{"num_hidden_layers": 11, "hidden_size": 224, "n_experts": 32, "experts_per_token": 1, "d_expert": 240, "d_shared_expert": 512, "hidden_act": "squared_relu", "moe_layers": [0, 1, 2, 3, 4, 5, 6, 7, 8, 9, 10], "router_score": "softmax", "normalize_top_k": false, "routed_scale": 1.0, "balance_loss": 0.00307, "balance_bias": false, "router_logit_norm": 1.0, "router_bias": true, "shared_expert_gate": true, "init_std_router": 0.0127, "lr_router": 0.00218, "vocab_size": 23401, "norm": "rmsnorm", "norm_eps": 1e-07, "tie_word_embeddings": "early", "optimizer": "adamw", "learning_rate": 0.00315, "beta1": 0.9, "beta2": 0.95, "max_grad_norm": 1.0, "batch_tokens": 131072, "max_seq_len": 256, "train_tokens": 488500000, "max_steps": 3727, "dataset": "wikipedia_en"}
Below are experts of layer 6 (counted from 0) of a mixture-of-experts language model. Rows are named router (the router's row for the expert) and show model dimensions 0-223. Each number is 50 + 12 x the weight over its row's rms, rounded and kept within 0 to 99.
After each expert's rows: "comes before" lists some tokens at least twice as common just after its tokens as in all text; "gets" lists some tokens that make up at least twice as much of what it gets as of all text. This comes from a sample of Wikipedia text that the model never trained on. Tokens count by the router's weight.

# expert 23
router:56 52 51 50 71 55 31 39 60 46 59 48 52 37 41 76 38 55 58 63 63 36 44 52 43 52 55 47 54 41 41 29 52 62 48 58 62 27 62 46 65 36 46 44 74 70 50 77 48 52 53 47 34 48 58 51 73 34 49 36 59 44 51 57 51 62 39 53 40 45 35 51 40 35 42 52 51 62 43 77 29 36 53 73 37 63 35 36 36 55 49 20 43 67 42 47 46 48 37 30 50 53 35 34 54 68 64 52 35 26 39 29 46 41 45 43 53 38 38 40 69 43 55 65 49 32 62 53 28 52 53 51 61 62 62 46 51 56 44 43 40 50 47 63 53 60 56 59 23 37 34 57 59 34 78 41 41 49 45 47 42 38 47 56 74 39 67 47 20 38 40 52 32 54 52 36 56 45 44 61 51 48 30 51 51 50 45 28 49 64 65 42 37 40 40 51 42 63 33 42 55 67 45 62 60 56 39 30 51 46 51 65 77 72 21 71 40 44 43 51 59 51 57 57
comes before: " |", " 0", " 1", " were", " population", " at"
gets: " |", " 0", " population", " Votes", " were", " Total"

# expert 0
router:37 55 49 64 27 59 51 40 52 49 33 41 65 65 89 42 47 50 57 48 43 72 42 30 51 60 44 56 47 77 35 55 56 62 19 53 69 35 59 57 46 48 59 52 36 36 63 70 44 56 47 56 42 39 35 63 37 66 73 43 43 39 58 42 45 38 43 62 53 44 59 53 55 39 50 31 26 50 58 49 23 63 29 61 51 51 52 55 51 32 36 56 41 69 72 54 50 54 54 29 51 55 54 49 49 48 25 51 39 45 61 26 62 42 62 54 60 78 43 62 31 39 63 43 38 42 41 43 63 61 55 43 64 44 56 51 39 76 52 63 64 59 48 49 44 71 55 51 47 41 43 60 43 50 47 44 69 44 44 44 52 41 51 74 29 52 50 49 63 49 48 55 45 44 45 66 52 50 24 70 52 60 50 37 45 55 42 70 48 31 56 34 71 26 48 37 33 40 70 59 43 55 52 51 37 49 53 50 50 51 42 31 66 54 55 33 37 74 32 48 42 57 32 62
comes before: " |", " was", " as", " ==", ";", " had"
gets: " ", " he", " %", " He", " Player", " 1"

# expert 31
router:27 35 50 45 55 55 55 40 64 47 66 70 42 55 31 60 51 56 50 45 34 62 34 61 54 64 51 34 48 40 57 35 59 39 55 44 47 60 61 67 37 28 68 41 51 36 29 35 54 66 63 74 43 53 35 41 37 59 48 47 53 57 73 43 43 65 56 68 56 52 48 30 49 41 57 33 53 54 65 54 59 49 23 45 45 51 33 36 56 50 54 84 37 36 67 27 73 61 54 33 65 53 45 42 46 57 28 46 58 22 42 42 46 72 58 40 48 48 62 44 35 56 39 63 54 47 60 75 54 51 57 36 40 49 45 45 59 52 37 49 50 57 60 59 28 42 40 48 70 60 62 47 35 40 57 41 81 38 76 32 60 42 68 51 52 19 55 39 52 39 48 41 49 54 58 51 43 60 57 36 28 51 31 35 42 59 56 32 43 55 58 45 58 70 54 49 63 43 33 49 58 50 57 42 59 42 44 50 50 25 28 41 44 62 73 42 58 49 38 50 32 54 44 50
comes before: " and", " which", " but", " who", " where", " a"
gets: ",", "s,", "e,", "),", "a,", "er,"

# expert 7
router:46 53 47 38 35 58 53 46 54 65 41 53 65 49 25 40 40 35 72 55 32 56 44 47 57 49 49 60 60 47 67 56 44 49 62 38 40 54 65 43 67 50 43 61 36 56 50 67 41 50 52 53 55 60 53 61 48 55 50 43 32 59 44 25 50 57 51 45 41 45 55 27 54 43 38 32 47 43 45 47 50 67 54 33 62 30 42 51 55 31 63 56 53 47 72 77 63 62 44 54 44 34 45 63 47 72 39 46 54 43 57 69 48 43 49 56 58 41 19 33 35 51 50 53 63 42 53 75 38 66 53 47 56 44 69 43 67 39 42 37 44 30 42 66 51 67 41 59 47 49 60 70 56 19 47 34 53 44 65 48 77 69 52 35 27 39 38 48 66 53 40 49 46 57 46 57 49 63 37 58 29 42 68 36 30 35 63 40 58 48 39 79 55 51 18 50 56 80 56 48 31 45 40 26 53 61 41 46 53 34 30 59 34 42 47 45 59 58 23 56 65 53 35 51
comes before: "==", "The", "In", "===", "=", "==See"
gets: "\n", "==", "===", "====", "==C", "==S"

# expert 2
router:68 46 45 55 60 33 65 41 49 47 43 63 66 64 67 42 55 59 50 51 47 37 36 60 35 57 65 43 49 63 49 43 43 56 66 47 45 55 51 54 40 46 50 42 40 60 43 50 43 64 65 57 59 61 54 36 70 42 59 46 74 52 56 48 49 45 24 70 45 57 71 39 48 65 55 35 57 81 66 43 26 37 62 59 62 41 73 58 54 55 55 19 47 51 49 53 61 61 40 39 50 54 26 28 75 44 43 68 34 47 57 38 60 46 58 74 34 52 55 52 57 60 51 26 61 36 48 47 63 52 57 53 50 42 57 42 67 52 62 34 40 44 45 45 45 50 59 48 24 58 61 57 52 32 30 56 43 45 32 86 65 56 48 52 68 52 36 54 44 37 61 60 58 20 38 50 49 50 43 57 55 69 36 42 45 51 52 76 70 53 32 60 40 54 46 40 59 61 72 50 59 48 38 69 46 46 57 57 59 49 57 91 51 52 43 44 61 38 52 45 31 48 38 26
comes before: " the", " a", " his", " an", " as", " her"
gets: " for", " with", " as", " to", " of", " was"

# expert 6
router:48 51 45 57 61 55 44 46 68 40 48 41 14 86 57 41 69 72 47 34 36 56 50 46 71 60 62 26 56 25 44 61 51 37 61 53 49 77 49 50 66 52 55 48 48 24 58 43 63 59 46 49 31 43 52 56 48 45 42 29 64 54 62 69 59 41 60 41 50 51 37 53 52 43 60 67 47 49 53 56 30 41 50 42 52 52 56 72 74 39 45 35 63 59 55 37 57 49 57 52 61 42 54 52 55 41 41 52 49 64 33 49 46 46 51 45 40 49 67 51 49 62 53 53 28 59 48 46 67 48 27 50 32 63 57 48 62 43 56 47 43 49 85 67 54 40 51 61 60 64 73 62 29 70 39 62 46 31 60 43 44 36 44 55 38 54 59 46 30 44 41 45 63 29 52 42 59 55 55 51 47 56 37 80 65 87 62 55 50 39 51 40 42 73 78 62 68 45 51 53 56 49 69 57 56 65 38 58 42 32 44 56 66 55 47 54 53 48 65 35 61 61 56 32
comes before: "-", "\n", "|", "|---|---|", "|---|---|---|", "|---|---|---|---|"
gets: "\n", " |", "|---|---|---|", "′", " much", "|---|---|---|---|"

# expert 24
router:84 53 47 49 61 36 43 41 76 46 52 69 47 35 29 47 52 48 38 48 38 70 42 42 61 53 43 64 49 48 62 48 53 34 52 62 52 34 63 48 41 48 54 49 54 51 52 27 38 57 53 38 55 35 46 47 40 50 55 65 68 46 67 44 43 54 57 40 40 65 70 47 42 60 62 44 41 67 65 41 49 45 82 32 45 58 32 38 42 41 74 21 74 43 41 53 28 75 33 59 79 37 37 43 40 54 32 59 48 64 66 61 45 35 50 25 41 53 53 48 28 43 44 46 67 44 25 56 59 46 49 53 58 55 54 50 46 38 54 38 36 43 46 49 40 65 59 45 62 66 49 46 25 39 55 42 50 59 39 73 36 52 71 38 36 86 51 53 50 55 45 40 64 42 54 50 40 47 50 52 59 46 60 52 48 70 56 43 51 72 36 52 53 61 42 49 34 58 42 38 60 58 34 53 58 56 52 54 70 73 40 21 59 39 47 69 39 65 52 56 33 45 60 46
comes before: " the", " by:", " List", " John", " United", " his"
gets: " by", "=", " the", " of", " by:", ":"

# expert 3
router:46 54 38 54 55 55 45 35 45 56 64 48 51 51 50 45 59 35 22 41 65 41 66 30 49 37 32 50 47 66 36 74 28 55 64 41 17 55 79 51 46 63 59 48 59 73 65 65 29 35 45 55 41 44 52 53 51 32 40 48 43 36 58 63 51 42 60 39 31 60 34 61 41 57 54 70 50 76 39 43 55 52 38 49 50 41 49 42 55 62 61 42 46 43 66 65 49 57 41 57 39 58 60 54 37 58 68 46 59 45 43 40 47 74 35 48 36 52 48 27 35 50 62 58 53 68 60 53 27 53 27 58 26 47 53 52 69 38 48 71 67 46 37 66 59 66 47 57 46 46 33 21 51 59 62 42 55 27 56 56 47 50 56 43 68 60 54 49 59 29 46 57 46 47 46 48 53 38 64 37 70 38 75 45 75 63 66 26 30 31 38 68 53 42 57 41 58 63 47 62 39 47 65 75 50 50 55 46 57 45 56 62 47 57 49 68 43 66 68 45 48 42 48 42
comes before: " the", " a", " in", " on", " with", " is"
gets: " of", " in", " is", " (age", " and", " located"